python train.py --num_hidden_layers=11 --hidden_size=384 --n_experts=16 --experts_per_token=2 --d_expert=160 --d_shared_expert=0 --hidden_act="relu" --moe_layers=[0, 1, 2, 3, 4, 5, 6, 7, 8, 9, 10] --router_score="softmax" --normalize_top_k=true --routed_scale=1.0 --balance_loss=0.00165 --balance_bias=true --router_noise=0.1 --router_bias=true --init_std_router=0.0114 --lr_router=0.000507 --num_attention_heads=6 --num_key_value_heads=6 --head_dim=64 --vocab_size=10209 --norm="layernorm" --norm_place="pre" --norm_eps=1e-05 --positions="learned" --qk_norm=false --attn_scale=0.125 --tie_word_embeddings=true --parallel_block=false --init="normal" --init_std_qkv=0.0227 --init_std_o=0.00484 --init_std_up=0.0227 --init_std_down=0.00484 --optimizer="adam_variant" --learning_rate=0.000701 --beta1=0.9 --beta2=0.95 --weight_decay=0.19 --lr_head=0.00699 --max_grad_norm=1.0 --warmup_steps=296 --schedule="wsd" --decay_fraction=0.298 --decay_shape="linear" --final_lr_fraction=0.05 --batch_tokens=32768 --max_seq_len=512 --doc_mask=true --train_tokens=280800000 --max_steps=8570 --dataset="wikipedia_en"
Below are experts of layer 2 (counted from 0) of a mixture-of-experts language model. Rows are named router (the router's row for the expert), up (a neuron's input weights, with its number) and show model dimensions 192-383. Each number is 128 + 32 x the weight over its row's rms, rounded and kept within 0 to 255.
After each expert's rows: "mostly gets" lists some tokens that are sent to it at least half of the time. This comes from a sample of Wikipedia text that the model never trained on.

# expert 15
router [ 73 132 172 129 105 158 139  92 162 151 135 170 117  93  89 168 179 139  91 122 122  81  86 122 140 133  99 143 167 113  90 116 121 137  84 158  94 106 168 133 206 152 101 148 138  74 142 111 132 188 146 132 169 119 123 149 127 150 101 160 102 162  95 102 171  98  78 145  87 122 114  90  59 166 107  79 165 108 127 117 149  97 139 139 189 125  55 104 141 132 151 102 170 136 173 184 108  23 152  97 207 127 129  89  80 129 142  91 123 114 122 163 137 127 126  66 132 128 119 111 173 121 132 119 139 126 118 136 150  70 149 111 148 139 142 171  62 141 152  87 121 150 168 115 209 128  52 139  81 163 102 128 125 130 158 128 128  86 109 173 185 163  87 150 147 135 127  61  59 143 128  89 138 113 135 138 188 148 163 115 118  69 114 150 128 177 152 102 123  98 114 132]
up0 [153 109 132 126 132  63 113 145  84 146 134 124 117 109 135  95 119 145 108  89 181 187 148 141 106 130 130 144 162 100 208  69 168 105 133 147 108 122 106  46  67 102 153 124 121 123 149 149 189 134 143 167 142 157 149 119 135 158 137 136 131 172 137 155 145 152 194 125 147 158 102 154 125  63 157  99 119 139 116 137 152 138 113 122 101  86 130 133 150 132 126 161 128 140 183 113 110 149  41 145  75 103  92 182 177 104 145 174 146  59  90  67  83 125 131 180 150 133 156 156  70  57 132  84 158 122  82 151 146 154 137 117 106 108 103 117 108 199  89 151  93 122 149 136  59 128 198 120  91 130 127 115 122  81  86 199 118 164  98  96 122 183 163  65 166 156 149 142 139  88 116 111 131 170 143  54 126 143 121 171 151 199 111  83 108  72  89 147 123 131 143 112]
mostly gets: " of the", " the", " to", ",", " and", ";"

# expert 1
router [185 214  76 161 110 105 111 139 146 149  82  83 152 128 160  84  92 171 153 127 144 145 120 128 109 115  82  79 146 108 140 147 130 150 105 133 180 119 104 122 169  94 144  96  83 105 161 131  86 138 170 165 136 143 145 118 177  97 181 122 115 102 175  92 147  83  79 159 160 162 107 114 131 172 170 204 177 203 128 147  88  86 134 146 143  66 143 114  91 129 166 125  76 143 145 106 126  95 123 152 134 133 105 126  96  81 173  60 103  86 116  57 136 155 145 151 100 132  82 174 112 116 149  97  95 122 113 123 118  75 217 117 142 135 136 112 131 141 111 167 107 157 148 121 128 102 106 149 114 121 109 146 133 169 152 104 154 113 110  81 140  90 124 159 200  73  99 104 175 120 160 122 127  65 204  83 117 155 122 137 138 161 166 189  95 122 132 107  82 107  81 156]
up0 [136 121 120 102 133 120 103  47 126 107 151 173 113 145 150 197 175  96 119 151 117 101 102 124 144 134 151 152 118 163  88 122  88  93 120  82 176 111 104  92 156 103 150 120 141 151 160 132 152 162  84 162  75 113 167 107 185 107  96  95 137 147 160 177  71 137  81 141  89 149 116 100 158  89 123 145  94 120 110 125 140 129  97 160 117 133 133 168 142  88  63  78 145  82  92  79 132 114 161  58 151 141 139 160 129 161 103 134 178 121 159 171 111 141  82 163 114 130 149  90 156 112 187 123 155 122 129 131 110 162 121 151 155 135  75 105 144 147 141 114  49 141 109 188 117  80 128 131  77  99 105 108 190  88 113 161 148  90 154 181 119 136 132 116 175 113 123 119 126 144 134  94 153 150 146 112 168 129 120 110 119 135  97  96 102  85 154 145 172 159 115  74]
mostly gets: "\n\n", "\n", ".", " (", "===", " S"

# expert 13
router [129 113 115 107 130 121 171 101 146 131 127  95 121 153 149 117 102 135  95 104 167 152 159 170  98 200  92 129 130  93 108 152 145 122 148 173 137 170 176  85 157 104 193 109 129 137 159 205 128 126 109 170  87  90 119 130 144 155 133 106 103 125 192 137 143 145  68 167 160  84 100 134 176 124 104 151 120 131 150 155 144 104 187  92 163  75 156  98 127 144 128 137 115  66 146 114 124 109 188 109 175 134 164 124  55 192 116 112 113  65 142  37 131 147 112 131 120 120 147 107  94  91 156 137 121 154 155  96 177 150 171 121 151 137  83 120 151 157 135 100 126  85 161 139 124  62 130 165 110 217 149 146 148 119 109 102 160 127 118 135 130 137  87  86 153 130  89  73 144 132 145  74 181  98 157 107 141 166 159 119 149 197 181 165 141  71 153 169 138 137  93  76]
up0 [133  80 121 152 147 120 150 109 106  91 115 129  87  89 129 135  81 142 162 179 184 142 135  30 137 160 152 110 151 118 136 146 194 192 130 159 166 167 127 130  88 174 192 141 171 119 141 126 117 123 122 159  72 127 112  47 108  86 135 162 166 148 155  78 131 132 154 142 147  78 135  94 115 135  83  67 162  62 137 165 142 125 151 103 139 131 129 174 116 122 127 188 124 137 144 123 158  78 148 160 133 144 171 177 127 102 162 127 200 145 107 134  61 110  90 101 165 144 161 136 106 162  36 151 161 159 105 128 139 141  86 147 102  86 169 110 184 138  58 165 125  99 150 130 124 142  54 135  70 127  75 146  53  92 130  88 121 164 135 155  92 100  98 106 152  96 102 144 131 108 110 122 128 136 176 170  55 142 142 127 102 105 149 112 115 121 133  78  87 103 140 177]
mostly gets: "\n\n", "1", ".", "\"", ", and", "s."

# expert 14
router [152 186  96  58 129 153 124 151  68 151 146 126 112  72  78 149 104 138 155 151 162  93 117 114 102 100 102 150 108 116  86 166 158 150 134 166 138 139 199 166 163 171 198 164 126 141  98 147 158 215  96  89 176 160 133 163 162 161 141 132 121 128 100 145 156 111 204 104 189 152  92 112 129 128 124 121 115 163 169 131 142 106 124  86 130 156 162  84  78 168 129 133 179 107 113 171 127 158 120 141  75 120 154 103 125 156  73 131 114 175  87 141 123 102 158 151 144 105 149 212 107 131 133 131 156 155 107  64 112 138 106  69 120  86  83 115 153 164 141 129 120 102  99 134 119 100 147 139  67 110 120 159 136 147  95 113  79 136 175 117 147 109 163 177 157 153 174  98 109 139 103 112  72 147 104 123  86 138 149 130 143  72 157  80 139 170  63 111 132 106 169 149]
up0 [201 183 154 150 134 123 121 108  96  83 116  95 118 173 145 126 136 128 104  47 147 117 121 121 115 122 124 129 164  98  85 124 136 153 130 110 203  73  57 134 171 143 143 131 165 110 114 109 150 112 127 156  91 164 148  91 171  97 116 112 157 158 110 160 179 103  83 158 132 161 142 104 157 169  85 155 143 198  88 154 153  91  90 134  65  86  63 152 155 131 104  90 178  94 116 103  70 120 127  80 141 132 127 115  94 114 148 155 111 121 168 165 115 120  95 135 142  98 104 135 144  73 148 136  96  81 169 172 154  70 117 112 115 137 108 163 127 166 147 155  96 153 112 147 163 135  56 142  79 130 127  30  98  80 119 143  81  77 116  91 106 167 113 157 149  78 160 139  62  70  87 148 112 205 115  72 132 143  97 125 100 139  59 122 101 108 104 115 137 160 165 116]
mostly gets: " ", " | ", " F", "–", ", ", " in "

# expert 8
router [165 141 157  99  89 168 152 163 215 118 128  49 110  70  68  81 148 138  85 132 141 117  59 133 139  76 137 105  62 103 136 144  75 194 141 185 178 131  95 134  93  93 110 145 141 183 111  98 124 104 163 112  97 186 137 153  87 133  75 179 166 121 142 150 155  80 130  98  81 147 116  83 154 132 106  94 127 125  96 129 124 193 108 133  84 105 137 138 155  37 131 137  94 161 134 155 164  84  49 164 148 131 111 212  52 120 131 129 184 139 130 145  91 119 130  78 188 121 136 170 150 129 105 128 142 127 109 121 162 101  75 165 133 142 106 125 104  92 135 151 133 113 114 171  74 128 105 111 104 123 149  16 165 127  97 132 133 136  87 113 152 140 188 125 149 142 117 164 170 124 142  73 131 120 157 179 128  81 144  92 111 145 111 115  92  56 109 100 112 138  64 108]
up0 [106 136 155 131 124 192  95  94 118 152  68 130 127 120 163 141 152 112 158 104 185 121 135 189 135  94  98 184 143 167 133  85 158  56 120 100 160 177 136 133 128 137 135  76  98 112 159 132 153 130 108 174 122 184 116 151 177 107 182 158  95 157 144 132 131 129  97 177 132 163  89 147 148 124 118 143 111 191 104 117 108 112 130  93 203 162 170 172 181 155 137 120 103  80  92 165  94 149 149  85 162 142 128 101 144 194  87 125 111 134 170  82 133  75  58 131 184 157  69 190 130 109  61 129  88 145 127 152 111  92 149 158 126 169  62  75 134 147 116 120 119 114 134 140 159  99 138 142  84 145  94 131 180 102 110 137 179  59 161 108 102 149 102 159  88 115 108  75  95 149 114 126 132 136 132 139 153 137  77 119 124 121 133  80 168 182 109 118 192 125 121  71]
mostly gets: "h", " M", " m", "f", " s", " b"

# expert 11
router [140  83 107 105 109 105 112 129 144 170 124  99 120 141 204 112 136 150 132 131  70 161 153 125 137 143 131 142 148 184 155 121 189  79 130 154  65 149 169 162 111 167  86  76 156  89  85 148 146  96 172 118 147 229 125 134 124 170 122 133  91 125 192 113 121 193  97 119 162 116 120 130 109 145 176 133 119 141 191 100 147 161 109 117 140 178  63  85 174 160 107 154 130 165 148 146 145 168 151 127 154 180 150 106 225 122 132  99 103  99 118 165 168  55  79  84 138 140 135 119 192 142 129 154 169 114 112 115 102 166  74  98 128 147 174 142 118 100 189  64 113  92 103 109 153 103 163 110 144 141  93  86 183 164  89  94 150 128 124 143 171 165  93 133 122 125 156 131 134 120 112  99 211 183 140 112 133 148  83 125 156 107 102  80 119  92 127  90 120 167 198 149]
up0 [144 145  90 181 116 194 112 137 180 140 166 148 115 118 152 119 146 116 119  76 160  65 160  72  88  98 153  94 141 120 130 145 149 150 149 162 129 125 132  89 165  95 167 201  62 105 138  68 106 175  97 142 202 107 134 196 109 156 126 190 111 140 162 153 122 124 114 132  94 170 141 139  92  88 156 138 142 205 101 119 125 158 203 117 106 100 129 112 121 162 114  80 123 147 122 167 178  85 178 130 156 131 126 136 148  91 134 152 133 148  87 145 123 117 102  66 140 116 203 149 137  93 143 131 102 121  78 146 103  93 129 149 108  91 119  95 162 110  88 119 153 106  80 128  96 118 108 155 106 150 150 143  46  80 123 137 133 116 147 127  94 141 121 116  98 165  58  77  58 169 123 200 140  86 134 111 129 102 141 131 114 124  50 163 140  84 139 131  88 109 159 138]
mostly gets: "ine", "ie", "man", "ure", "age", "ry"

# expert 7
router [207  90  61  97 132 143  85 105 151 122 135  59 125 187 126  94 104  88  96 183 128 128 132 142 149 150 150 138 159 174  95 165 120 169 137  89 108  90 119 131 106 117 105 146 192 108 109 189  94 115  88 145 208  95 124 163  55  70 121 191 176 193 183 109 115 180 160 135 128 146 187 174 152 126 153 101 148  89 163 142 152 122 139 139 147 129 101 161 109 173 136 134 141  90 134 110 161 108 152 150  74 125 164 101 130 129 145 229 125 113 117 157 124  98  96 137 174 162 165 117  92 183  90 117 129 117 172 162  90 117 105 111 113 141 184 187 102  53 187 154 168  81 140 134 137 143 111 103 106 109 128 175 117 158 172 151 108 147 186 109  97 162 176 103 140 116 102 181  68 160 105 172 134 135 173 159 106 128 132 104 111 135 122 135 123  93 182 120 129 136 145 150]
up0 [141 174 132 111 159 124 128 110 132 123 121 164 164 129 123 129 125 129 159 140 117  50 148  94  53  86 116 153 183 158 153 135 147 151 146 113 122 105 162 130 106 163 106 110 136 104 156 123 116 146  65 126  79 116 135 172 159 112  76 100 161 139 128 100 119 108 127 127 107 128 119  91 142  93 137 105 165 106 178 169 137 113 169 146 158 101 151 105 225 153 133 159 111 156 184 157 134 130 142  79 120 158 128 124 175  98 137 137 121 106 116  72 139 148  53  87  84 128 169 106 117 109 143  82  70 181 138 109 110 100 129  76 104 150  93  91 154 158 146 178 120 122  38 129 145 110 172  87  76 177 164 148  81 136  87  88  89 102 123 137 131 146 122 160 126 155 101  62 178 120 181 118 186 195 137 151 158 140 148 132 143 162 109 141  78 112 104 181 130 139 150 155]
mostly gets: "ad", "ent", "id", "est", "ot", "and"

# expert 10
router [195 146 119 204 122 138  85 179 126 137 146 168 139 134 121 171 173 104 101 160 142 144  98  93 115  97 111 140  84 123 111 157 148 151 177 122 110 118  83 106 113 107 166 156 116 178 124 113  90 134  99  78  75  35 141 129 100  89 105  79 153 167 123 150  84 150 191 125 144 191 113 190 109  68 105 161  88 120 113 144 111 152 147 136  75 127 103 150 152 139 119 123 131 162  90  86 135  90 180 158 121 129 102 145 147  94 122 118 128 124  89 138  98  99 166 147 100 117 113 116 170 109 140 115  95 119 162 124 139 161 134 208 106 131  68  92 120 162  93 152 127 146 157 110  73 173 104 126 210 119 157 194 121 100 150 163  56 120 145 133  80 106 119  87 148  61 106 168 171  98  92 184 113 158 117 148  98 105  86 109 114  97 130  94 122 106  94 168 126 212 111 127]
up0 [ 87 154 118 131 127 188 104  92 119 141 110 131 123 127 156  98 143 121 138 128 158 114 141 176 148 160 101 177 139 102 163 167 134 146 114 149  61 106 166 119 130 150 147 109 166 147  96 132  99 124 171 150  94 118 154 182  88 189 128 100 131 125 147  77  97  38 100  60 102 101 123 120 110 154  92 115 184  89 122 120 140 115 101 171 149 110 145 180 144  62 178 129  87 164 125 150 134 124 153 153  99 128 130 146 195 142 138  62 135  96 158  56 110 165 129 106 160  92 182 133 137 185 130 115 132 179 130  51 162 156 107  99 132 160 101 152 149 155 111 114  76  76 146 136 187 168 105 135 145  32  62 122 133 139 123 190  93 100 117 136 106 138 123 187  95 162  93 107  60 160 168 113 118 120 111 150 135 103 131 116 156 151 150 164 155 143 121 200  87 109 139  99]
mostly gets: "ap", " un", "ud", "iv", "ill", " not"

# expert 5
router [124 118 142 134 142 175 161 118 144 154 108 100 165 209 159 116 115 171 189  18 128 153 158 172 186 138 117 153  43 109 150 111 155 150 118  98 129 153 161  63  97 119  77  86  95 122 131 123 120  89  82 105 138 118 155 139  86 116 118 144  94  74 110 183 118 162  99  81 100  79 141 124 150  93 133  83 144 132  64 131 156 111 114 128 138 119 113 117 102  63 121 138 127 152 160 105 167 185  93  97  78 136 150 120 148 114 114 142 144 129 120  78 160 164  95 111 125 145 120 106 111 144 174 101 155 117 101 133 117 149 166 123 135 160  98 158 135 137 141 149 131  89  97 120 180 148 151 126 123 105  87 110 146 122 107 102  70 123 134  83 150  90 119 131  83 171 203 129  85 120 136 137  66 145 134 132 118 134 132 153 127 150 134 129  79 201 155 207 123 103 132 118]
up0 [151 176  59 115 164 100 154 107 137  85 118 100 141 125 102 147 180 127 122  88 129 130 157 139 144 109 117 125 110 129 125 119 111  61 148 122 168  96 101  93 152 112 132  81 191 122 123  97 145 145  96 112 101 129 163 109 141 194 118 117 123  99 201 120 171 125 149 155 132 145 125  76 141  74  53 137 113 113 161 140  50  90  91 152 136 115 148 110 149 104 110 119 162 137 161 110 142 130 138 108 127 108 143 157 166 137 159 168 163 150 164 121 146 162 131 112 194 128 137 161  89 142 141 182 148  99 170 132 164  90  90 106 127 131 114 113 131 168 102  85  81  66 127 150 151 138 143 105 138 105  97  87 155  61 151 157 124  71 147 101 124 151 124 101 118 130 102 154 120 115 148 162 178 162 197 118 159 143  55  95 142 126  95 118 101 102  99 165 140 138 172 155]
mostly gets: "O", " on", " on the", " two", "our", "ong"

# expert 2
router [201 134 157 132 171 138 148 139 188  66 117 125 180 110 115 128 134 120 119 128 168 114 138 156  78 101 132 119 116 156 131 151  90 131 173  84 149 160  83 150 122 135 150 124 147 168  97 147 190 121 115 129 195 135 127 102 158 120 103 125 153 149  59 134  85 120 171  84  98 112 217  93 148 170 125 100 124 169 153 114  82 163  95 121 142 155 155 151 128  38 112 140 135  93 122 146 128 111 136 184 103 161 122 166 136 122 160 142 152 133 147 146  97 133 129 136  66 144  77 221 114  77 148 185 123 123 179 163 138  56 139  96 111  44 114 118 118  37  95 135 142 166 131 154 127 173  95 136 125 123 155  91  85  66 153  86 155 154 151 148 138 109 154 173 140 155 101 145 104 132 130  95  96 107 117 156 148 166 145 138 111 127 118 119 137  97 117 115 118  82 101 131]
up0 [124 106 125 155 113 134 106 127 171 121  78 125 113  99 186 159 104 116 153  71 123 125 155 190  88 177 101 111 181 159 190 134 137 137 155 131 118 139 114 105 130 119  90  88 132 125 123  64 154 126 116 109 171 118 151 197 179 161 114  93 161 121 124 141 127 133  94  94 107 107 141 129 111  55  85 139  97 116 112  81 172 100 115 125 169 141 123  83 109  92 149  94 120 166 125 104 134 147 153  87 157 124 123 169 157  93 120 103 119  93 196  69  87 122 123  81 128 190 106 163 172 145 122 139 159 122 104 112 143 113 104 152 126 125 116 130 126 172  98  72 133 130 151 120 138 130 201 129 125 129  94 165 114  99 171  95 158  96 132 169 110 137 145 108  77 144 105  92 122 168 135 151  33 162 164 153 120 146 143 119 106 122 147 179 130 134 109 128 122  99 123 106]
mostly gets: " M", "h", "k", " C", " m", " G"

# expert 9
router [ 91 157 155 181  92 105 154  82  66  42 159 176  89 144 164 165 151 100 105 127 135 149 132 115 163 163 122 136 220 121  72  95 129 141  87 101 143 116 117 144 133  52 191 102 162 151 174  80 163 139  78 145  92 123 132  98 138 184 115  75 134  74 127 136  72 115 182 151 137 121  91 173 126  76  74 156 132 107  98 124 113  96  76 145  73 121 108 120 146 142  96 113  98 147 133 143  76 182 148  71  95 115 124 137 165 135  81 125 114 148 212 143 120 137 107 100 146 144 100 105 102 122 104 171 172 105 165 176 126 141 129 143 103 120 107  99 116 199  78 138 120 133 163 135 119 131 146 106  81 103 118 160 118 113 124 153 126 130 127 127 130 193 148 102 106 163 121 154 168 140  61 168 191 122 148 112 156  99 110  91  99 125 126 155 103 138 166 182 145 127 124 156]
up0 [140 170  90 152 161 137 102 127 120 111 103 189 104 105  74 124 124 156 128 109 137 130 160 144 140  71  79  57 111 177 102 109 194 139 116 167 118 123 230 160 129 130 112  92 186  93 149  79 125  88 113  86  85  78 143 148 129 106  57 169 123 218 126 131 138  98 139  86  63  85 125 105 154 150 105 181  83 139 119 111 126 122 199 128 119 133 134 125 144  70  99 123 110 140  60 105 121  90  96 159  88 150 127 141 107 149 117 150 147 156 161 111 157 135  70  71  94 116 162 109 137 149 106  73 129 100 112 135 102 104 113 155 125  99 100 146 131 108  97 109  83 169 103 108 110 116 118 125 160 119 173 120 101 104 127 106 120 140 126 165 117  49 143 157 122  62 156 112 135 122 107 141 125  93 141 148 192 126 160 106 124 120  99  67 122 111 121  89 145 159 150 113]
mostly gets: " is", "ing", "'s", " was", " were", " also"

# expert 3
router [131  84 123 116 147 137 141 155  49 114 145 171 147  95 178 110  31 168 145 178  89 106 143 113 133 129 127 107 105 159 156  65  60  70 180 164 123 137  89 101 148 126 154 165  95 121 147 112 119  69 150 141 172 132 105  72 162 109 147 165  99 134  85 103 126 154  92 171 119 109  80 128 102 172 174 148 150  96 127 134 120 155 181 167 101  90 158 194 113 115 147 121 126 174 109 137 157 157 114 134 126  93 141 131 100  92 160 162 138 163 145 112 174 152 128 150 151 132 120 156 188 156  90  85 133 133  95 176 105 105  70 104 128  82 136 110 143 136 151 121  68 152 121 146 135 134 145 107 200 152 115 116 117  84 154 151 127 157 154 118 129 159 113 152  98 112 142 114 153 122 112 157 120 130 102 189 179 123 156 167  93 120 178 105 187 107  75  59 162 113 128 148]
up0 [169 140 141 205  90 169 118  56 143 144 103  85 141 155 184 111 130 146 101  87 160  91  95 135 117 110 116 158 114 100  89 121 112 117 117  96 138 133 129 156 108 140 116 116  98 164 137  85 126 143 109 129 124 130 169 159 192 170 111 141 110 141 140  98 104 138 134  88 149 134 160 150 117 129 182 139 130 119  70 122 123  94  86 162 170 185 144  75 161 141 175  84 152 147  58 167 168 131 165 140 105 163 122 207 130 131 151 108  90 134 138  69  92  94  87 117 132 146 141 190 144 133 127 128 134 144 163 110 136 126 128 113 161 162  43  85 138 114 104 115 126 122  75 131 150 163 125 129 121  71 132 166 117  98 123 106 151 106 170 124 149  99 120 115 104 161 102 133  77 163 153 144 117 135 159 107 144 149  66 167 139 208  97 168 139 130 121 163 119 135  80  64]
mostly gets: "ing", " and", "i", "o", "s", "es"

# expert 4
router [130 136 150 133 160 113 149 136 119  83  97 124 103  78 118 138 134 171 148 103  97 125 142 114 117 167 171 103 159 112 145  92 164  80 116  90 192 113 136 141  62 133  82 142 105  67 119  83 157 122 143 147 141 134 123 217 119  97 158 126 189 123 114 119 115 106 117  80 128  83 140 127 141 151 149 107  94  86 132 125 146 158 167 108 173 102 128 137 154 179  70 110 163 146 121 117 129 157  91  92 122  66 123 138  84 158  61 113  85 118  83 147 135 150 107 178 130 101 150 115 164 118 116 113  51 150 101 151  92 222 112 132 140 112 177  98 198 116  84  82 101 201 181 120 138 142 129 134 115 165 119 108 101 175 128 124 173 139 165 134 121 142  62 124  95 177 122 124  67 117 182 157 131 158  58 109 131  98 110 144 152 108 152 160 168 161 139  85 183 103 161 110]
up0 [132 149 133 114 116 159 125 135 151  85 134 118 165 116 167 125 212 107 122  97 170 193 101 105 126  95 145 111 134 112 152 126  73 105 119 113 134 139  46  78 159  96 138  59 137 148 101 199 127 210 142 159 125  81 137 135 194 118 150 101  70 124 147 128 121 141 145 119 148 153 109 147  65  94 135 111 130 163  99 129  68 134 147  93 161 177 174 193 134 105 132 121 151 141 117 180 188 162 151 156 157 158 118 162 164 139 228 114 188 127 119  62  50 110 108 139 125 120  94 164  71  61  96 123 113 166 120  96 141 133  89 179  99 182 118 120 142 118  81 138 114 131 142 125 163 148 138 122 135 162 137 164 100  88 151 161  87  78 142 144 173 136 112 117 105  81 126  90 108 113 120  95 149 176 139  89 106 132 130 192 192 124 105 112 104  90  95 135 196 131 141 140]
mostly gets: " |", ":", ")", "o", "i", " |  |"

# expert 6
router [148 111 123 101 155  96 131  98 144 171  98 182 129 151 100  88 135  75 158 111 136 122 128 138 137  83 142 123 148  89 198  90 119 103  92 187 149 132 166 162 178 140  92 156 104 109 156 119 134 126 149  75  62 135 139  40 168 149 151  70  96 111 107 119 186 160  91 180 121 125 141 107  81 107  91 131 149 142 123  72 167 181 120 108 160 183 125 135 134 157 146 143 107 107 101  90 112 173 139 122 114 123 109  75 160 135 171 127 121 174 109 125 135 103 151 122 128 112 148  76  95 128 160 113  80 132 126 112 149  99  91  93 130 143 124 120 182 172 123 138 152 134  88  96 135 147 188 130 152  71 169 142  64 115  58 129 129 111  75 175  90  48 145 155  56  83 123 127 109 169 133 153 148 150 110  81  86 174 156 161 205 123  56 158 132 148 128 173  98 109 155  46]
up0 [138 159 107  91 163 148  94  96 128 170  85  93 139  98 133 160 134 131 129  90 157 151 154 150 144 117 106 158  91 104 156 215 147 143 107 121 135 127 178 104 126 140 142 152 157 122 114 114 137 169 134 134 167 126 141 124 140 149  84 135 156 162 105 158 185 124  99 170 158 168 117  63 151 132 110  99 168 106 164 106  74 133 108 151 109 143  78  82  97 120  88 107  89 100 162 120 183 142 107 194 161 135 129 120 134 128 142  98  99 126 158 132 121 145 162 175 164 112 148 136 181 162 197 135 132 139 135  89  69 148 141 135 118 148 158 149 187 115 130 212 108  69 145 122 121 132  60 129 131 159 158 156 176 193  75 114 111  83 153 101 137 197 154 100 184 161 103 131 139 106  80 109 141 110 114  90  94 152 135 156 114  90 132 127  97  73 136  89  58 120 160 166]
mostly gets: "ation", "ate", "ist", "ian", "ial", "ure"

# expert 12
router [131 148 125 128 100 148  71 156 110 101 138 175  82 105 126 197 112 113 172 156 119  97 116 109 116  90 188 162 104 220  84  90  99 112 157  77 117 120  90  65  90 195  86 110  67 119 110  76 125 121 134 156 113 164 140  91 123 110  94 130  66 143 115 163 143 131  97 128 149 147 176 114 149 146 176 106  71 108  71 112 128 115 111 183 149 177 116 141 141 130  87 109 185 155 120 132 126  95 135 112 186 166 110 156 121 143 129 169 126 106 118  88 163 142  95 145 205 111 183 102  79 168 122 146 191 110  24 101 134 147 119 144 158 152 135 161  99 161 162 135 161  84 123 118  97 115 156 124 125 130 101 120 137 146 173 153 167 159  96 118 109 134  67  73 163 132  89 126 147 127 175 133  79 121 146  94 125 134 138 124 119 114  94 140 153 132 145 125 142 106 102 112]
up0 [145 169 158 141 104 149 138 126 112  96  99 138 101  84 141 106 125 116 101 187 138 119 112  71  62 138 109 144 177 132 168 133 201 156 138 160 165  93 130 140 141 117 152 122 132 137  69 132  76 100 119 101  62 154 132 136 197  68 120 138 119 145 152 140 157  80 129 139 121  95 120  78 135 116 141  84 128  93 135 158 159 126 114 101 112  38  94 135 140 109 113 115 107 134 161 147 197 184  95 117 157  17  70 205 117 156 103 104 163 184 132 108  76 135  74 104 116  70 135 131 127 179 137 111 148 187  76 134 199 132 102 121 130 172 130  93 124 146 138 156 169 115 173 107 128 149 112 115  84  98  98 135 161 118 142 122 122 115 100 134 166 166 137 209  80 163 132 132 129 147 117  81 158 118 166  90 133  96 143 130 117 142 124 161 158 115 113  90 145 152 128 115]
mostly gets: "-", ":", "3", ",", "8", "5"

# expert 0
router [109 202 136 134 129  85 114 105  97 208 175 148 136  75  87 157 124 113 102 113 142  63 170 115 133 169 142 217 100 104 166 193 170  79  47  82  28 126 170 138 135 207 153 110 179  90 134 163 152 141 155 140 170  64 130 165 140  98 135 113 106 131 147  99  58  44 151 138 114 115  88 117 124 114 117 160 117 131 121 168  64 115 111  66 156  87 167  92 115 124 158 155 130 120 121 156  99 105 106 120 150 102 110 112 121 170 133 170 143 109 232 141  87 160 187 195  87 137 139 111 127 138 112 107 129 150 137  92 154 151 171 176 132 110  70  91 129 168 163 143 132 115 104 117 124  53 141 133 141 171 118 106 148  90 156 148 162  67 132 135  96 134 151 124 121 134 155  95 142  65 155 107 119 109  70 119 150  68 130 121  91 157 148 110  91 195 132 161 144 166 188 143]
up0 [155 134  94 117 129 116  64 107 124 134 158 110 155 152 155 106 149 102 142  95  78  70 145 127 178  84 120 135 169 152 121 116  98  90 170 137 140 150  75 123 178  68 139  67 109 197 120 165 100 112 113 124 119 119 157 149 127  77  81  70  42 134  86  99  90 144 167 144 129 107 128 168 163  93 121 173 113 122 144 179 174 167  60 138 129 170 146 114 125 109 105 124 142 137 104 116 166 108 134 157 127 110 110 133 193 167 159 129 125  90 144 173 149 106  99 108 134 115 112 165 109 122 117 157  95 128 170 151  67 134 139 143  92 161 144 100 143 110 121 118 157 103  96 103  25 117 209 120 174 171  90 127 130  91  81 130 139  69 118 127 203  80 100 133 123 133 144 116 105 185 128 159 117 150 122 118 143 107 115 111 133 149  82 184 149 110 171 156 125 124 130 100]
mostly gets: "| ", " of the", " | ", " a", " the", " The"